Experts of a small language model.
Size: 14 layers, width 768, vocabulary 8192, 166M parameters.
Training: a variant of SOAP for the experts, 5978 steps.
Below are experts of layer 10 (counted from 0) of a mixture-of-experts language model. Rows are named gate (a neuron's input weights, with its number), up (a neuron's input weights, with its number) and show model dimensions 288-383. Each number is 128 + 24 x the weight over its row's rms, rounded and kept within 0 to 255. Numbers have three digits each.
Before each expert's rows: "gets" lists some tokens that make up at least twice as much of what it gets as of all text. This comes from a sample of Wikipedia text that the model never trained on. Tokens count by the router's weight.

# expert 4
gets: " the", " a", " The", "'s", "The", " his"
gate1:131108141148166108134114148126114109138117127118135152156134153138119122126148123105132103162158114141072113087109139152124138140118132129139121131089091147137130148123157132170160171132146126090108109162163076116125148173178148160127169108159138143114084186115132099133111143105142126153
up1:098130150152128154176133138136103150128120107096144118153138146160135136092081093133136114102138080080162125076093141191109079147093143106163125137133148158110123124096108164147108151165119153139140168127135118147120185159103109100133124108135143124094142102137119093149113154145110100142
gate2:132124082121179129133127108152134120096123147083124102164132152106158072113154150097118107085144123096099165140165138126083139124141152129113148071150141152146079141110133101150152112126150102135138139129150142125107115113129163117114096138154130111137149125137123156077133152142118166098
up2:134082132133129120133119149129111184126121139098130116113146134144103102109078175174101132158129126105122124153116140128103122109121150094089137079122157087139111138126129102149145135096115138110113131106147134126148149120126119063138171148095115130094134154128132149106098098106142104079
gate3:151133122131138142145127143122128121136105134160137151125115134147151118142154125088093107139168147126108110117110103115147118109134125154091173097178156128165132136134160121089145102159139112106177101125110150119115126115138123142114150116130117119123138124136116182147124152119132123158
up3:112110151146119109129070159131121157148172116142173096129132115121128142129127069134121107099118125105146107156114134140092106109118087122148131103121119129125103082103120127149098125105135152138092172123116136145110173122162163116106134115109122160130103153143120081137139122125112106113
gate4:117109130157161089098147149139044123122093146134130081139146148118144136107120161154144119109107112133135146132135182122184139168130111173098111121119139114132089142081206182155152128157114099126163109115119162137095131145121145104143133123140099124101136160145127107114125103136121097147
up4:108125157119131154106106096073147135132087151132146149116149156143156122182111127072110140107161172128119174100170133133140111129134128132100150147124137088146150153105117116150112115133143114158116118132161093150142099123126141143143147147117129107117135176095130115085116143160154110123
gate5:124129103126145122084116131148088108160090139131153140131103124136154124114169141156128165123153135133089144153125143150119112128138097161108101162153129095093164148104122106142126132099163126110127129124086131122116158163122132098117142104134157124086147143144151137128169125150108107149
up5:131142145150144139121145091128151108113129127129141089136146159132124122153098092110119139141135112099083116092119145162135104098141173116132098118092158115102107137099100062121150127099112151146142132124094120147102149174139116158090115151152166144084160121086104106160105098075135174134

# expert 2
gets: " |", "|", "\n", "-", ":", " |\n"
gate0:085156112154127137081099118106186126136082136083118079138116083123153131126140145167150163110119136173098161125114145113133136187132162141114115122106111109125158124136129110128124153153136117130116117089167137101173163151155077107113135120108125125121153087124143114148096093152119118117
up0:137163138145123093144156123149101098122148112139152122133155139137165129133134115095112145139131124136147117115142162141168132114136139134121129158173118104131116115112089159068167162091121137137131118106125153070154134142152159153158114120163119118171133135078122107162112127123164122127
gate1:157143129126143110132132114136150125154132166149155101142142166091149130115129124135038104133170126118151128141118116087127126141115143115151109117124141141125178147168147122122097120113127116161134165152117127159132122143105131119079164135161129124092137080143136117124081143112164137136
up1:168140162130160130162127124156098126167094130133139127158114140152150081100162142131167104105135132122108093144179173142111112137129128106110081115129088122124132115120136112144099139056097096109109092068113126119131122113145100115134162104141116121116089100137105160120103095115112102135
gate2:125126095131126134150135111172124122118111098128151131090148113094129146151106131105105135085154086119096100131121140130127169134156097126166133109179157117144133120115123158106174146150142106117185148156114169150148158137080112097178140096168151142099184140184151170148096147131113124131
up2:147148100146106142090087139152113123108113134138068089131113088128167115116109107143148115163148119144139140147127124064111167133116138156129145137112141093098089119113135150143141139134145164152080127111134095154139106107103118131133139117111074138130136118073119164150114084081155132096
gate3:131135129103129114137158127091139160128111187115129118165132128133131136111176133101158115117150138117116155153091144114129120086089133127155137135126167143075127158117095127156106147135137137121101099089165157117194151155109136116133140087102117125139127115114167148129120130148130144129
up3:121076146155138161122136092142117124109112108120090109074105129144098115074115130112119149154125137123083139139156120142061144107169104152100131142139108132133113104123130118141078134111143136123155104140095085129128094113136129112073142076141164175094141153140121136137125117092166123139
gate4:095145129157115151125106129103127135115088111131098134132140099132118135122113084145102102107130124136125146121174134139133152110128138178161153101108164194140109119115073086109107128096125113141146125132142130091113136104129158138124132157102144159129169109134146112147079133124164161117
up4:164150123147105149137120148118162137132138146171141140136157169123165113160144126121140150172134160121113146103109154148167072099182105103115112103112150134134119093163151122134149131132113135137155104128160112158083167133181147129111120132146148119127153086153087152166126143137072134089

# expert 12
gets: ",", " and", ")", ";", "),", "\n"
gate0:141139108137122127139171125161109127099158132117156110131125116140114088133150113086122144171127112100081093111078106116157144080145138142126102108139125113116131127098095159127144115172137079134127126106159129149127134094119123112090150129111109169087125092118162118117126131140128134147
up0:088147169113113105088113109123161109131142132111135094105130144141142111097108109132115121109156095122122149118156154134157105120107104124142123141131137093163166125132191139136144122162084108074157104130114128091135132152127113147139059123133152109173121129158105107117115125169156137135
gate1:128114194155106144098132153122162159108142139181158111136150147158122117108176181100174111178104183115097144151133172096124124112157156161153153102131035113150140136150075092136107092157147115128156104092123125155165159117169158088127145109135142089089121143117142132128152134078125106128
up1:166118179148097147124110095116149096151120140144124137169139081110141092180112156119104141223146093164151132117143120136148143118093097123113124120133124133157175142116117145154149128147108145181184083136155153113144106139090118128157155121111167156129120124125126146146078104109125160104
gate2:112148162124093114103156113181147134121166143121133125132116139183135107158138119088092149134121141100117122123159114134117144150140122171117122141131165123110107132139111112106098122168160154108187136124122183137111073142146127138160115163120134105141126135139116126116139101122101139095
up2:092139099163119118105111113128071082197127130162114105155157123128142139045148138182122122099124122124146108123089140085179158138151113117104085121136178186138073106127103091126107131143098101163086152157076142141114122130132143159140137116117091128141101116099121150156111114135107142103
gate3:177086192104124102125154121144116147149109128137086153102170175158105105151150126148100145139144141126140117136163105102124144103129127108099167140146150116121118127111114087103157107135094116123168130101119191133128149153144121157100104113110126114148157121091118150125144086162143118132
up3:117148135121104151116096151095137120107136141120119109089065150110134149121117129136125152159083116107132108072128127139109174109095088157152171101117188125153160125117119150117153158172157128114110097112149147105109139160095114110107182089166107097068117103094152144159153138137107128130
gate4:135120146137171110098160150115103125109131144156168156175165168137128127062118140116178095105095116108148095138116077158112136086167151121148104109095101103130128129125127123170136143131107169128139153116134136129157114115156131130105139115126127116131115086167142137132116103168133119141
up4:142116128125154174184094114114128158168154148123121164133128133130104132105096105159119132169136198110094132081129129135112135144186114106138155139160108118139091149116135120116132136146127150146138134152137140093124132159087127105150143099130111091139127140147110134084137120113132103133

# expert 10
gets: "1", "0", "2", "3", "4", "6"
gate1:133145078122160145115135134113152110139143130143141077103080075104108109146138126102126183112104144116098154152152142128154129073131134127156109149116102140111119129117068145118201125157105138132108147142143155084136107127100134125199115178117163116151127136117109147129130070121094109148
up1:109129116111151140159111097111132162069135156082090119127118124122141161126108105154140108099159118166110142139117145105143126114129113154112117083113130134168121092089106130118133108143157172149098156114128151151120069103157120145144082124096145118157122148146149151153121099147119147107
gate2:132135138118138109117094147130086107128124114125123158146128106080120118127180102187128159123119132159159107122126110142115161164152098089125106090103181138114156122111123137165136156125118078122158125105105130095138119134183140053129080116133093128134124148121119180137122132109134159121
up2:175120144147152138149142140147123174142101098140127157156136095099173126108077124133129120105101124105094121147147118139161124136099111136122095141122108111130136092125121152136092140192156155144086102139129170106136130114140131119147117132114114158100141138108140122155152145141109141125
gate3:137113109192138107112104104149123124150089116121113168104096102139094129132140129130146130148148118148140124146126154147074136160104088141168159132094090154125150132182132129087139074175120126139140112147114141123121100177167089140145150117137103094081149136109137123125147109116101183158
up3:118139180142153114133136117141119087131074110132131129119147089147148102128131157130101125110124075145151126120114156129166131123164113104131123154159155096166115110131149132061162148128124134114107144151071095067125130095137128124153132127116122137073115124093127159119131120143134110132
gate4:112104087121127128128117125133148144126155178158151148116115119106121182095098113106161119111124154134153121172107160139099108112141158134146116103148118145110143147116109139134146112119150205134147141161133129109122125100141134120158121114186156111147118111086110134135117121113111135139
up4:116152130200104133139132153148113126133114151159101090158130118138111135135124101125141145122141106144125130100156153130147122151133171143139137119114096172114112126116116145114092156133186156142090092117135144134114157118137128149143165104074122131149136118172107092117115153149110138126
gate5:135121116152100109121104146134146137112147124111135150153148120155119120115159102080110136148128124129082111154162151129120123100111116150191111115165166098112127051147107118134192133080128118157140099174131109117192124149117150104110121078122171160107113101105139118145160109156125107121
up5:149121108094166140133100099116155124098138142107144119087137092159122119156127137138145125094104115105123145154131127164146141130145116100092130101120135118134099154176125135141129133150157151180132108080072157089074113102116111168140165148092124117134146156133118136151138152123092129113

# expert 5
gets: " of", " in", " to", " was", " for", " with"
gate1:143120148142125128089141146123125156115133121147102127130141133144129124138129143161095137133123137109090145119149118076204112129145159124116172113127128114167122143114093108120161161163087132116057140125127129146146140137156167156126121135147124141154129156205157117128118136118112069156
up1:127149144140080133159135128136146129096138143114144116132081140133145153156125098119138123147124105118131109153138070152128141111099147135141151169139137128108123112078146103157075093168083124120137130170073134126122141119123164104160089092144079163168119157184166119134123113136123119089
gate2:120102110163156173146125155129120137129173094128121111141099159129158109132136116146114098155134135130139187171130114134133103104177114172094141130154147135161138166116130184136120105114120092156136170082155156127120097103075110132111088129101136111107113181165129121096152161123161140151
up2:133140138127169112117095134130142112065105143106131125106159150136104098135077097101152119092158132125171177101127099110125153155150095133091149155131109125122131114116142134151124139141150121133135167118168128141134166138152127120180103141134149093164135122159122146193106146175157126133
gate3:131167128160177087144093157154102149114129126115112108144136131095121144105128148118143098179126127154098140184108164111106151154104150115108114130134062143122115117158113083116119099126155142106095112115124129120106126144096086092098134125130068166114170158098129133159120114155115140128
up3:138131105118195120151122162132108113151109134144123135124157116137139097126156125129143116105094134126119148144162143126128144168143110143140126136103124115108127113158133131154129113173158127149095141118130134140131117150127139091090112155150083107128158093157169129128131097086189121150
gate4:128125165127149114080144105121084154143113147154115134146132147178104122133080110137110144124118127116149082156138188176106123134081149109091094171108138141113135114127134110131142142124112099129122137117061141115105100129148142108117121159134097195136142105138151122093170127139114118149
up4:078096087147168115117118104165155122088144101134137144128126147160122075103125176183124101168132111092130149100163130124110123085124114161189139091115111143128108091159091105162097120158156102100122113142123118123089159072132139139127112127091071104137106145139135103132087112152128097158
gate5:131099121147157142126123087131134079132103142191098131095075129128175132104159134149097098128120114129096141126142112146118137171152138118159104133131167138150120107100123112142126177133105178141122132131165151117123163151160088158124113097090135128142150118177128149128159138113138093112
up5:145132091129132149134102140159161148158147116136111102149124105182126099166107132109172133099142110144102109127103142120105211096123106160121152121131124111127194113092140141135129089129134104154116140147104150119132115079147125092132137143129142144132094149129133122150126105123120149129

# expert 3
gets: " ", ".", " (", "–", " \"", ".\n\n"
gate0:128111074115101116167177115133146109140132147109136134119123101131164133115093150102147118167113151126167142149088144162139100119169109128139086102125097149152184099153142130089127111115132118113117134137139127158136133109149158109188112127174162116149109141106131130094151112172098094141
up0:154101165129137144126138121134130129108135103159144138163131146125109110145175133156065146146111123125059109133129097082134101168133184135109119125163147086163144175145103101140129143095152153123069101129135116104105135144126133125135113114139135129104155092126134124122107110131112104116
gate1:117080083100111108110131122077144143147140128165150136124106107135113129112096123123166113101111135143169121113119119135146141130096147130108185184118149141084141081113120162114090142147116150139129156137137129143126094120112104086141139164137117135145152154134128147119117147136128086099
up1:123149161145132079122154112110141127137100121137135104129094131172096114056108126137114073100138164131162114133069119135104106133106119138132130129124076115101117091146177146121122153135159159115121074124146129112114136081095106087154137151127116106129111116140112066147105125118152091088
gate2:114125166123122164149138136128093114131141161091151128125126123095083203103106118120130148069165178143116099132127136147153175132134103120129143095117164143159093086143115136133121139104146109153118146157173140175140137160142117115140147123089103135097169123139121103118092124117126095098
up2:098133156145121125138129141103130100105152140106111141137137155134152108156133103140153093090192149146131108098108104129120160122069083132104159161089133149060139129157130109141135139107157148093069142118149151118190087145100142138125116149126114147120119143133153146113120143155129121094
gate3:108091129124183143141124104121125154153132173118136080133112123122131109129151141114136131113127151133129113135117099128149128059132125095142129128134121154143099158147165130121172175116122137110159117146127147109141124126097098124134195108146153124122141152136137132158121109091087093159
up3:105141113126133110143126128177128139118116088095112075094113094155121113092082146156095126125146112106121080111120111145142113135116124133156123119148118118110097134167162116113105156172122130067144126162110096135086110113132104136104107098114121126163126098113098106131115122117128097115
gate4:100157119159108096146121141110131138161094130110108136101136100109152145107161122116130169109149130127094106106123126124140130151127128119109094120152125110108102149114179071100123113081139111136142126098139127147110104138145117127110132092100149160139121151113127128123112162120129134100
up4:182119119102100126133127139080116124177162162106149131126186140113160162151093100142118109067176103116076109130141110097093103163118124135116141124130132103157154122109144106086139155106145137139118181166148125115132098144117092146112174106122099127118143134102131105105134148160158149072